python train.py --n_layer=14 --d_model=320 --n_experts=128 --experts_per_token=4 --d_expert=32 --d_shared_expert=128 --activation="swiglu" --moe_layers=[0, 1, 2, 3, 4, 5, 6, 7, 8, 9, 10, 11, 12, 13] --router_score="softmax" --normalize_top_k=false --routed_scale=5.66 --balance_loss=0.0112 --balance_bias=false --router_z_loss=0.001 --shared_expert_gate=true --init_std_router=0.00886 --lr_router=0.000389 --vocab_size=32768 --norm="layernorm" --norm_eps=1e-07 --tie_embeddings=false --optimizer="soap_variant" --lr=0.00388 --beta1=0.95 --beta2=0.99 --grad_clip=0.5 --batch_tokens=[65536, 131072, 196608] --seq_len=1024 --train_tokens=438100000 --steps=3711 --dataset="wikipedia_en"
Below are experts of layer 8 (counted from 0) of a mixture-of-experts language model. Rows are named gate (a neuron's input weights, with its number), up (a neuron's input weights, with its number), down (a neuron's output weights, with its number) and show model dimensions 160-239. Each number is 128 + 32 x the weight over its row's rms, rounded and kept within 0 to 255. Numbers have three digits each.
Before each expert's rows: a language model's description of what the expert responds to; "comes before" lists some tokens at least twice as common just after its tokens as in all text. This comes from a sample of Wikipedia text that the model never trained on. Tokens count by the router's weight.

# expert 1
It responds to: Main verbs, mostly past tense or participles, after a subject or auxiliary in biographies, such as released, won, wrote, used.
comes before: " the", " a", " by", " to", " in", " that"
gate0:072161126099102122135140079122117144120181156069146061134113147170102093133157109203207097131130122017078094122095140163157105119132193133136150097118116157139135169131107124145159144161110157160048072107124158123123138126112146122174136099
up0:092147101091112104148035098065092106143137165103124115183104157179136036089151130218190103150089170055123135158149190134106113131131187116098133124167123134161177168103106129120117150127081237125101130125186118135134122139079173112126069138
down0:086174157101152128143116100145159147170132059124139159114110118084076101119079139095130146119154131157153076076108099105120136145112097091143130145137129163124161116094135172107113129080160101120131136106105162126203182116124177106134111139
gate1:122094150176133146101133059045162093150170120155112185143162101109105125087132159164129169085144137154125120208084128119085151123153180144098119130119151117091123148142122149128162141136189068173078146211096163119180153177103126110117091063
up1:134127128136153175128132072094154092139197141130144175159131134151088098090134144136167212086107150146134132143049154105114160096189195145104122132118150097142149119083128138154162114145154099125117154216080165133125144148118109088096054073
down1:123096096118122138147126091068135121209095189167123172125133107127100126123170201170135099114086141114118096175108122138118177173128112096094174135196127069131155134140194169144168153145098130133123216099104192121132106119137140137137164167
gate2:136204121135109164106094141168142198153089107157147077116154103112166189143108112134164146164121119067110104092169117158148147083110115117194154139136166123186093139051136071137096133117119148128126098112159120113103127114158102123128162138
up2:117094128118184137099121176118075150178140136150143148095084096145135113083155071116132096149180136105093110106113151125113144083155111113207056118101117174092088123076158112106125138090101096144152111139205107133155125140083161096135132113
down2:155123078162039103086102115126152147128144112144097130132070137078118168133191103157148166141087130104122169125185148105093120100087149184129161178162139124176096140059110126108068126196087136124140101121199129167135130108136103124146107124

# expert 36
It responds to: Line breaks after headings, sentences and table rows, plus sentence-final periods and car makes like Chevrolet in racing tables.
comes before: "\n", "|", "==", "-", "The", "==="
gate0:118117076157136102136181195127150125197147143121134132062117111145111195123129121175102193203198136128152109126213107101143160117144115104105060150147138127090154067158070104126116094164158106200125168077100150128097107123150151168112124125
up0:115152136186160154078179071183127126080135104131133151123139155101105132155146149155167096122100142099137119111131149137129094143125074082158149092160141084119131115149114090110118096127152180145077133140098170087075083098194162142088131141
down0:126124183124092115136121024137061121108149138135152104081124092148108120123093136127070140087143124169094083123049205115195121175159136123156055102110120129146143109037186133144105160148084115106087116178104114139153150137098145108088095166
gate1:123204113122163176107090121096116164126080205104113158150130158150135126145153086125161152116120144125150140085166119115168108135131142165108092137136080110159158088127102143115162153156105160144105079119091123114065125142115136139159152080
up1:090076144160108162072148110158087128127156175108094132076116152118176150153065147148065168124127213082101083117107152085086163127165135111134116094117123156138078181153176054102151104111122138088110180128196103112087148101109114120087115127
down1:095156113097136127130127151141190101126120158101118134100149140067113115147126171084152099135097120093151089076110125168131102134141116177114137163168085144166154142152193156170123120156183124095125068160138124136095100136092101146151067136
gate2:129106150133083159144127115162076180162172109135137098165080090091202180142106106121155104167130113136110082139179087081161105171165166179104145140122119113129160145129087102119136079127124146135123166158148225209111100143099111144125206105
up2:100154151118147084133126116092122068099147149189065163156173166135104091128171174143126159103132148102181148083083223199100139144073074102161116120117154156099102126127155098174115107181172066096131123068146059073151144138121148156133008142
down2:224135166147158080163090187084098138056143167094092180161112200110164084185111068187158126127124114055118163076070124119102135136104100042135097144076091131129106105127138134119138167192147171112112165140134148123140115128100206064060089117

# expert 24
It responds to: Surnames and their final word pieces in names, often in sports tables and credits, such as -ović, -sson, Wilson, Kendricks.
comes before: " |", " (", ",", "'s", " was", " and"
gate0:097106095171177161158129141051117091090110080085138107160116192148112114102160169100088081158193164135166142114147110128114117152107149131151122094143091126128153130148156135135138118132139134180153104124107105070094092066092136167103160161
up0:073114102179145174105058177077072169142169130110114133142111170085119134108152142168148098149195133108153104126134153155098099121103139072181112095133156104125110113173172147091152158100161163154202082117105141119148158117124086195128176103
down0:118175182069091197136129140074110135135134075152093149061142126096059159104181115103077140135118158139143084115105104161108173129144124138113110187137059109109108189131123119158132148092112150110127112110112170121113180142076128148138150088
gate1:120163085140045178121102114133113071130145130130090115127138058140086118086115099163104118082084143138118161116063152153125179090120123152107115067102106196108096175176144133119102109089124105098108104186132107101182137151150148139123077128
up1:121106192121172113150180113200168138059111112112119118111175101076117108131124177173128152107179119196100161085152178125127154166143142149133127106135149111175110122101074169219113083136088125064126155132161102185188101128068129137142133115
down1:154162170093094108095127131101117139133090133121142176180121128170153108201077132143110083143092149172096131149074117081118109104114089143118101101133105104150095108088109144083165116180036136141072162104123127162138153113063138141062126166
gate2:055107067165120137170102132132159156124156056152093175114091144177200135147134127136134098104153134106091196105112136166133096167126068073190141144130148180101164143136141120119157174133160081138125161097071186133181160084152103155127117170
up2:198157145118143177152161123173141106136089167163121156148126180137133111134140142125118114148160130122127112173125151137095112164076121103101084149134083155120134165134163058117124137127097160165128094155108113189116088114118165174144116130
down2:128064185146087083110122108107145139164180093147145095111127074068168072129068090090093108131140141128136119154149164110120215160167187166188100130171158123145100142089165162114110167136154129127163143102098066137078107133118099132126163165

# expert 14
It responds to: Clause-opening words after a comma or noun, such as that, which, who, when, where, because, starting relative or subordinate clauses.
comes before: " he", " the", " was", " it", " is", " they"
gate0:122123165101133125183152111109116091112186161147152111154114102115104144121195139136171085125117133087140135098094143135079192123124124103056125163097086114133141072140152121191156166168138115055146108078196139161098125134176113115113167040
up0:100140113114086106175112132156109119098139122162140112168175050099124108075188162068150122127110116097057121122146186071138173162103198147154092162145135137085175108120150117128128118107089105087141104132200175184158138152130121099153163111
down0:127120099125109151172148154073154100130127110135119131136134176116167115137142140144172111092130080096125203112094085101160123113137181102134107132092136122162137076087169130099165096128069106195162193160116166191164139131126197157102169121
gate1:134090119177152123080082111095110114142111146154134097067109170150176106182158151108123126131138170183085142112095120141166130177108120109101132080142130120159143114117112087113159117051134147121160110189092146078113088084130146105123113099
up1:066094110159077114113170161145095151153156173129147099136174152167136091102154129147118169159125122085127086154117096030169106170117190137138134136115127094139097131150125138066130149165106088083126126150081039171140179166109073135152124153
down1:109139116124150072080176119121118124093164142129132167173098110140110130109126110080145110194145147169178106161142134119142100085069076152133151090116185111189110106118106035143123128152156153157174077133163109176111145148155155149160134147
gate2:108138189099051107117100114141129152226152117105098124165115118120145142085162165160175148131139091161106132133157126155170152143146115163162158087201079100123121156146077169103103088100118124136122110120083103160084131152136105137089095193
up2:088157169137110101151133119196139112080076162159150156173136110141098121121118174106050118103134102095185094123075169146131082118140143113156146112122107084138137152162092150181064108071100197082141187075102091093151079099088142146111131083
down2:124093104141106166147132063114134139100088097092157184131090082128137153129162186123090127134110096058079116102147064114118177130150127157162137106149115155160131121144093159103191099114142172139144105182089076128155061170141130185142146135

# expert 41
It responds to: Nouns naming a measured quantity, mostly number before of, and also amount, value, rate, size, Rank, No.
comes before: " of", "%", ":", " for", "–", "2"
gate0:065145182146136155111086138118051107195131149183140124121121104172119111134129083134147150103168122146174153135124135145162153140153094170139088101068134147109139083131070074138135104096134165145100211129092192171092120104146095115096147152
up0:146139085142078172177070186159193175135155143109147128190123159120087179148147127087125140115121132149125182060153134131115133129173186099162102154128165075133192114133131166184176125116111133138091093114104168096143096119136143097106113138
down0:129110138081133206134142090118146172145081129177153154142107137175221131141106116131156055106061169143088133095112147140108155156120137153132139135144082130106106087140109078118149107143174151130154152141130155080074118147109096057168179121
gate1:141074163124115122113104164142154209139138158142109154117141160161115133116161171130123075107148086117117113176137176137150113142130145145146137060084110130129090122103148062134078155184050126106111149152108072151120109132154125076126124191
up1:195091098123138105100121108185150150147175147139166140133140143101146160119129094147175059034143098105053120186109158137106122106147161180093165093136066134168124153110124038160119168180072123120145093156140143133119099093131092122109106187
down1:099137102049089123111087098142052193081124197103150118106143170071103113150141179089153152118149088095150121152098101074179117174139155135191104142133109144114092171107166139107123080102184121090165139147179113041114167090132122108110142097
gate2:073144071126111074076131166076146075166095156168092091125069107128123104099121173115132163141118075128173164092160140114146085131118130078138052117147103117136101117153106152145145109164132110060120135149103122144135184138142102113141097142
up2:145122099147084154146091170106116105150109115159114097128089132141101114159104133132085152116098163117123144141127157104111139150162103108094152091113153114084105094154126144164128102187155196135129130132073124159077116072178101120110112114
down2:079166139127101229181071159138123102165105143166134131141165082178110108170126175127116117130063089110117163155161141152141128090172154151106095105094170144144145106108130133105160073168144139125106125127132183106093105136158119147160114147

# expert 11
It responds to: Blank-line breaks before or after section headings, plus heading and opener words like See (also), According, Note, List, Although.
comes before: "==", "The", "===", "In", "|", "-"
gate0:095147127077150107130113100119106152111107190102084113111213148078158151155124183103088113133156097118092095154104131131102111107096153132149137098077096148113150152124097178128117121137124081107074128162158124140146090134168145151128153148
up0:099160162108185075174119114114065116109108179116077132120171096090157123141094158104072108142184164125096112160128146114092107128104136143147192107143098109133158084118094174131181173119137157123087163137152142108143163129160157151130111105
down0:129170142128129134137141148097184120150126092180115145113148116118164148160113140121059096180180161103139165180097175116098093181132132132136112145129141110099145114146096107151157056129192140120132119098137140118198235112144122070117130123
gate1:155128150123158151112132088099091134100208141153106154133160194148103119172151177086148165079145091129103132113100179104103098060092087111092128132115137109127135135159136083084127091159095125135155165104099183123137177090135163139103142114
up1:114144102137101094165148176180126116156073105124119092116079104121156134103118081187087101177123152112132095156184119125167132228115184150126139132162133127143102106095128142152146163123176140119115149148158109161081054140140138162158122132
down1:100116132122053141156123150165133120182100133143128146088167075098117130101101165150141135129189065131139129194092119155140165170167202142194103132101114112101115072145094091167133113118142169097118119049118112096136127161150084132138128153
gate2:167159109146090112095135109126150046123114167207131111136143066169109133140107073084160087115119102154115109099120148145082100136134164112102134081153118156118105125150126122131124164141175093111144113137119090136166114118124132128153106089
up2:163150099153099121094152126118143054125104185185127106102120081167122153159092082071127040119115084136107135092155111174091113142136165131095132095146103138157087131163130118125128163136182113136124115138130096147148140121126130106139112095
down2:173083032150146130148126150091206136150141183126134132111122113152110102122074135164148116066158125055130165140131118161164138216169101172144138099125159085119119135130181118158173135133157166110108192103194128159143069122138054183056139130

# expert 44
It responds to: Abstract nouns after articles or possessives, often before of or to, such as evidence, concerns, research, success, damage, funding.
comes before: " of", ".", " to", ",", " for", " in"
gate0:067113152124120045155124117125117181049118100163195124141145129176116139144131189121156128155107154076123148116149058106145165148179080189124109193123112094133102162118121172125055148146069075147085118081109168111144151096125142105134096098
up0:123096105146104024157180155095148201078143151118151157212173145132129145152164151138136125138103121167114127103156084108154119155122138186104121137083134088166156077123094128100106122148137058095097128127106108112142133129172095051148069159
down0:104154137160142139165095140100106130103098136184127147102153158141185140104125137136105141112116112168099197169160048108135127154153163169133157133147115167134167155111115142131137131112162150073133085116126103116101170138129123131120149204
gate1:083176131103171197088127149149136163090152145163119136136122169104177151048126172148122115149144103156128118142136157151160114110125125110125207130101108162114140087104153108141099133158131108136113187147165191122113134138116121124080151076
up1:081171086141138133122142170153140144137175175193114166146103163102105181058123188134166144135203112132126112147122140139123140128147144095061193147083094151141151127109175121141070154151140071141090141161152191160088167095111146135067124127
down1:127142127155145166128034098112109141153125111095144218135121147107082177136078077076151105104166156140150138159084088143084145109165091171134134113137068155118083134099147155141119132149145146176198118164125105176114179216118124163109125135
gate2:117129152093057093142226078140121102165140138151167153222150099115124116118132129203067169167198089135117081095107140172146160173157121112126135126128111081155166148158076148073124113076121143148092101106117109166141128178136126135108091187
up2:174119139129081089119214147121094065128104131131177145194168111147067126151145080226115105162212072101092089129101145118162157156135129122096142089124135105176151161101114115068150137094150116137110113130143124153122114134114136125135079147
down2:110174117106122157079142107142118105098124172121098137163114130169068062125118148089108142132099155158121168158102131138103102135113229154087158159061098127095067117140153124160106135106047154132159086110125115155141165082108186077070124158

# expert 46
It responds to: Function words in opening definitions such as was a, is one of, an, and descriptors like American, prominent, member.
comes before: " the", " a", " an", " American", " member", " first"
gate0:124065101071132174107117133143136105118063164126171150133149100209154105134163128160114084099122111075115170121073178112157067112141149122109180163105047138082120144154124156088103115111121117104127091111106136139107158143120150134121174166
up0:080134148097136175144094160156082155160157095150091114174118159042124113150102110170144101137106146147140104151147169123154169164119095114132103103167131161154184095100148110113140102119110170078139180169128113084134105146109165156133081120
down0:149128143231170145156112086095095091159128166162109111112104134084109117174062062094113138133153093158201171139174103077103126125169203187171064124121099097148115098137127095167121078117161121118143114074051089101147186127158152130150132152
gate1:106158125183181150093104174126143127177116109159061138092081161096101169127150087120183106133138145153137076113139079140120047155059143137115110155105127137109130126207168096138145140145155166093154096173083159075157170119114137133165129112
up1:161092086128110075139157085164178127069128144083185135185149132153122086083117172127083135137160151105133179146087186138123160094176113124129196103142133132142152096115103170083116153088113023141092158085172113166116052135115121118122161124
down1:138120116121134132151173121153150114117140176111147150105128130120174118168123115131172123139146152168091099110142104161145048178145186165151141122061126133116103082073130148128153108135122079146090104082040104135102081147103118069146144128
gate2:169086133064072156139140161091147126155095159141148136094181142120127107117152156114076092113123145076105131140107104127134161166133128157112118143136122106140098158152121116125160122165166162177137128117108099104146132112106163107108145117
up2:092138127159176125118134099180131166140170116129122101164067112160104147136080129129166171149141097175165139108132141185140095122111116125091118120116117134099146060144140156128105096110126142122128148156116143125091095137143122152145093161
down2:118099091125063134136079133169133106131157105115127055118125184097198098145145147118124098071069068089098104047113158090096135203103135108134151107128145195122071151121130119064165094137136167065137069131182108085127086175127113084134100174

# expert 13
It responds to: Capital-letter abbreviations and numbers in birthplaces, tables and census figures, such as U.S., D.C., UK, and years.
comes before: ".", " States", ")", "°", " York", "S"
gate0:112126132192108136142104130104090106102130134111043092162069147105075085150117155106134129119134110139118095160181084148173093090118122167127108152166108095046154193114169154160169150151182117061162155144155176202125087128145120090123164098
up0:148111108179136097144065111109102103142144104109026112162104134087089119123103141100119128115137133146154103126169050143144089072145145178093090117163132124061140133120227156112151137162175121059137171194161150193106109155138112078114156145
down0:087153108114069108125125135158143088079136114142078058151085154137121118131117135124157091137141082077172123131101126171115128091118154172130149107168118122146099154128111089089158174166141155145211151180104105128194113092189156101093147085
gate1:122075194136102124084085131086139165139148177138095070136088090123126119118146144158169197110074118111111105128156145082109098162117173152092098139119144104114125106122167203167175074176083166122114100151082098142154128097029149142154092154
up1:152171071144174139157138144130072115101099118126159146138170138139123139122118121115104069114156122116131200156095116186144128075131098100178156116086107151110121146086081079082108167093140087108119149089183160087088156146201114123100156097
down1:116160149157123128126108210094063135163130137080133135060105112095131133124111189122117123157170130148118102091077131136106116085120092101136100080132085132065112197131092112134090144111088082099129135145133096101135093096186143095113125132
gate2:095155117157118125153068129055115162121159211135158063110137121103122107153208166167138136120137172095159127123148170098112079132114146137103112111087069147156117095121149145148117155063133107151114157125175070137116145103070122103117086089
up2:138151139132149137143106164086129215106144186140176086138153130089129116159227132148101124127131196106146109132186121117146104093131122147116118088099109136166126083094176149099116159095098090148098152143195131130121109126070124120160089076
down2:061110136132151104154093144160129152180128125114123085119143152138098139125143058178135158159100128117131136160139130089204095164151122111166132128117096121117160126188131134005172099151121159148114128114144111137159111101107126093120104083

# expert 22
It responds to: Finite verbs right after a sentence subject, especially after an article's name opens a section, such as was, is, has, began, remained.
comes before: " a", " the", " to", " an", " also", " been"
gate0:139145172070140126095107157097173147143102097126103126114095123153119128126128097141168090132125170090127067111123107193111102164122119101110129131177127170067160121122140135105125138100116099123116120136154131180076138068125084108158163080
up0:169172129113117133128090101114149125117120085105090156094101103129165152075122136198134072171074141140093104122085140158142173138127134091154154159190141210172095102114121133122137187076146144130077106138134072152101106123157110111119149134
down0:166138156078085126176134102128081120135113192069124043151122133120164093160138133174082120107081119153074131118155174120107137117181169082165131131118104173110128062121109131097150135111110100166117090166144110199111075121104096091144076151
gate1:123144106098065160191113113109116127151120141112198153076140078143132149153165160152158121069121195129189116093073118111035165103106166100125094070084188154126091135104101126119157128113130126135135078144109159183086117104086132182156106126
up1:138150166060172181118154120149076200095079185158136109188087157103140086136147157108162098129162147127109079073127125086096156145136070124153096130101164110086136114132073092154133108127074139082141081179141091120171129103081099157173193123
down1:137080166160152019091128144100122131138122054185121068184154128108074091103214141138164106127161120106133147090154143154111137188131133138170118123161106102079098096113168181143091123164153111145137166114127144069119160117186152105142162121
gate2:112132110141161070131133122140151169144127140155114187118102160105091171193132143143153181084130117136168118093141079111107173130140170134096133141130165056111110093111107105124099070137101104133108140139096097075118128145182124130204156087
up2:081135084170140087124138151138144171129141153141087156141092169144095153168109128128139150091167107123185127101122085076145160146117168161097138158134159071118108073118115114124114122110076111132098113116072099085127144131151126128205156077
down2:113149129161074195122126147157136096141128134084111119155156120162094141127110141149092104128123107144115131202115094088138166080156073138118068116148119112066174164104138082062124134124130145102119110108111118081156134102151132178101201144

# expert 51
It responds to: Line breaks ending sentences or colons before lists, tables and formulas, plus table pipes and sentence openers such as However, Additionally, Meanwhile.
comes before: "\n", "-", "|", " -", " ", " The"
gate0:140138115176154101125124147151120128140136110154105134155141153117135091150119155122148156163065068135108053112164185135084133107103104144114129145133102118105112121119103104057094127130124120127137160146165062148072155118138141061147171087
up0:143167126209121132144166121123126120160135169169117127149150124147132146188083163111150134127140110103131101160108124120070151106102037157116123206096093135134120119145080078111117120127115147142105149106108063187136135112139153073154178078
down0:115144139133185098148124122155147135215109088156056158168067138088125130119110164037120133191155109172162172126086126127174126160077108149165082146136147132113110135138136113078054102119051153106125120093100075083136132129137132163146104076
gate1:085192119096102122147180095131131133117188124176112122169089126191187150136144108126118139146099163108118105084111128079160119126148133156112163188154094148140056150127073109090124105146108145160134062125095024107111143243175132119122154107
up1:143106142146157138112145150072128116152090100117157095101139151110143143143111145088171083103098139129126122134125136120114160114108088090126083145175156093183223092089170188134121130105055136105104148107148142150117115090082116107158144073
down1:094157059083097130113134130137185127171120151121124146168101097095123103142175062155167105143133142107100084134118118159154052126165108111151131161138106151177159139176136090108117109103134114121125125197143149144081100135106105134147135105
gate2:119085097166130155184099108159109202147227172181094119119134125122185146141166152103053151071123096111157176099158130150153140072096156082138145080168168130111099161155141072150144134121093124193150120127114145132090185139114135065068126136
up2:130189148095088102074152142109116054125024100069157130146126150130074097120099099138205097189143146134089094143089113123120103170143100171110126183076095126146135094141094169107129130165162140072110125137125114156148078118130121198170115115
down2:054072126101159085114124094165125095127166171123148145099094191133149126126157126153069138117104097115142122155158126109169090053167188102132129137123090149113153078086128067170080117119091160091202158115189168122039111102149145066111118158

# expert 33
It responds to: Articles and prepositions directly after a verb, introducing its object or complement, such as played a, provides it with, gave up, into, using.
comes before: " the", " a", " new", " an", " first", " number"
gate0:119133155118162087141128115094131181209125173143125133121119130086108122167081154117162171160185148115116078128139102156149152076133176145118112217122112054088150117102079087149119157099108115094121114142130147064133139152183115124137127113
up0:143101140149111165141147148164116068043129073157152100145107140177147135093182129136118104064071068156092175116137145134155159184109113143108109045126160183142125127135164154114105073148127145145109147080117083182123121127093141153126089165
down0:139084064092139093091153152105144153101116071122112130097124099056136097115082133157087154122187134099162153127144165148125163132171101215130166117121085075173131115157092155118149094125126127101075103112135087148125172122136081120158118165
gate1:142082140131112099128142112126123138127143113138077106130151181112149094129126132146120160078176169130101150105121172097079114151142125085132157118055127150097074172167119132121128139155128050128170161143189183138110140181124132144129140210
up1:116135082135123146138107120137090126140101145145145121113088111083099109154120135117153146138098108136082106118110093158179117121086116187145101097136102102090126104115123105127167141090106165115134080112088063150128116055138129180141089085
down1:140119084071207146160109124105133106068135093137135134215178136095129135130119175092121115129076123107119134146156179148125140194115143119149162124137143199107131155154201079140117076105077100152096175174151129117108116113153149107096163126
gate2:102149137201144121134094096118153121128164103109149099192144153157126087125101122137168144100110042199082111175079140103130116156107113115138143170143105150138126086114120062063183086097130164095167145097109096092166101102186157122159183123
up2:076138127175118149167090132101128150155160053132150102145103145140143071116086140133101151091076104177071108182099190113135079136074098067123119126169117123183067121130089087104173089132144126084150129114164114092188074149150107147143117089
down2:151099135165140114196177161167116143215075052100129181122100102143151143102128130137153089066188090111149085153067155152150163143131168122137129146173128103103198144104104167133161172118154144154146099108198155144108110119178111149134118121

# expert 15
It responds to: Past or present action verbs after a subject pronoun or name in plot summaries and accounts, such as gave, tells, took, offered, lured.
comes before: " the", " to", " a", " that", " him", " his"
gate0:152148114152154097154091138125122134126115123118206115147120116112187154151056166102136105151105127185142135179160165142123101171081077183148119146111156067142185152194095119145104127142144136150111104136108081166129126079155150158103135177
up0:164115139101125129171124105129084147081143136080180120129125107090166123072072096137049085157109078143154138186163122128145162145111136161219085120098135164120132116188122132100040108155093151152145118121171102143147128127144177084159109181
down0:134130101130178136123093122130113155067115120209071109120120142115164102115154181150126110202116094108194133149165142134073095112104161143137118109145137107165030185087130104102130149106132131110144106173161161135093022097169150057091096124
gate1:073094139125119075118198120106086098118170131089117138122131130153091110123151080080092120105166160158106190060130173103132133163151115138092115105129133189146150160092159142118179159085118082177103193106120150094153148137145164147096138126
up1:069108087119084092120195152130080109150145146077133200122136126126145118074089097071099133056202147153123171125108161104125124175129100157124133076151092175134146139102140165093173149088095087205119168105132143116140147121112154166090117168
down1:144137110104155142123106166110174183114095125098185107096096116088090100140107255132105069131160158100150156166149161190116083121114123068133110168085193140135136156163096129130149159061067146111118172135156099091132088118210151072150100111
gate2:176066194120053132117168117119179084100069130103140131167085166150193175123093135127141166187098093126081114109108104125162111073114133125107103171098173101115137146130075164155146146107126082142075117102129108147101132096161069121158141101
up2:120149052155138102161094050151077199163168116147116139104202097132096134057193097118091096108147126120142129144082087099081131174124105154159152133078105144129085150133180081138137121084205187092123102138161125109151096136075144095135093133
down2:208123159081084087113143091150175127116128161168115115137151129153114156116145100119071147158134103182092159096144161122045076111127139140157174108082123127170098146083136074171136157130150139137139133154113102105182145102100049126143122138

# expert 31
It responds to: Commas and words that introduce examples or lists, such as including, like, namely, include, and colons before listed names.
comes before: " the", " and", " which", " but", " as", " a"
gate0:120143138147091099093129117135151142126148153183180129115089101080099149219173159156176115139100042154117083187127193144145149135183164117119099107138104125109128153154096142116114086169152146147129076045111137104130153138100070171111131121
up0:141091142067163154165131148133080110088091113105055162124169150203184137085143132094073147133104223141110129096181138136091118139087099095155115146119180154126155091137110115112146127063124104099138208141183097153085124129119190092159140135
down0:082092148159078141168128208150129207174133148090109125103105105164098135133117145224109084167166106057128127146089097117067048065141152138090140076062102145126104131155148098134127146112140094166122074137125105105183158162152132128099119079
gate1:130121129132157129141058019159089128071137170082145136092063093137167097091112129171154133162138126141147096057112097152111118140080135114140170134080123155174122102141142077106076178061149134189096151176129147116129153102157073125116123174
up1:106123147108109154114181150102162131154103095143107129160186140109098146177126139069089132122117146135089213205146163143161159102119127097150067117187145099087113176129155154129166098171144088073152137100164081128163097192090196169128143086
down1:110087133080161048117050133154099111134138131134181143111131112097083134102102170125104201130102149095134145088150101144137156112140124143136200154107179149136122119142104115162152123130108115152141170092136099151072079108095126130129119107
gate2:163113170089115160064124132135129122097139132106124089089123133124099152140063094131136090227099218142137151075115071162130139111119104130108089211112159135096145113087123077116124165145089141099064139112125087110107133102068104114140134163
up2:089157080186191130156114095138093131138111142111120155185120112092103094098163165115109191009153025110124085145143163114117116092118141145166188064136131110156076136108124151152147103142132151154193169133138165158155068125170102109109144158
down2:159119102186114153151070146171116104097029114155157126088194159097185186146116065059180113182165110174122181139084054148131082126149125199191108191063188162129121120111120192129066134116150188084125146108047134173127201077158135151120162134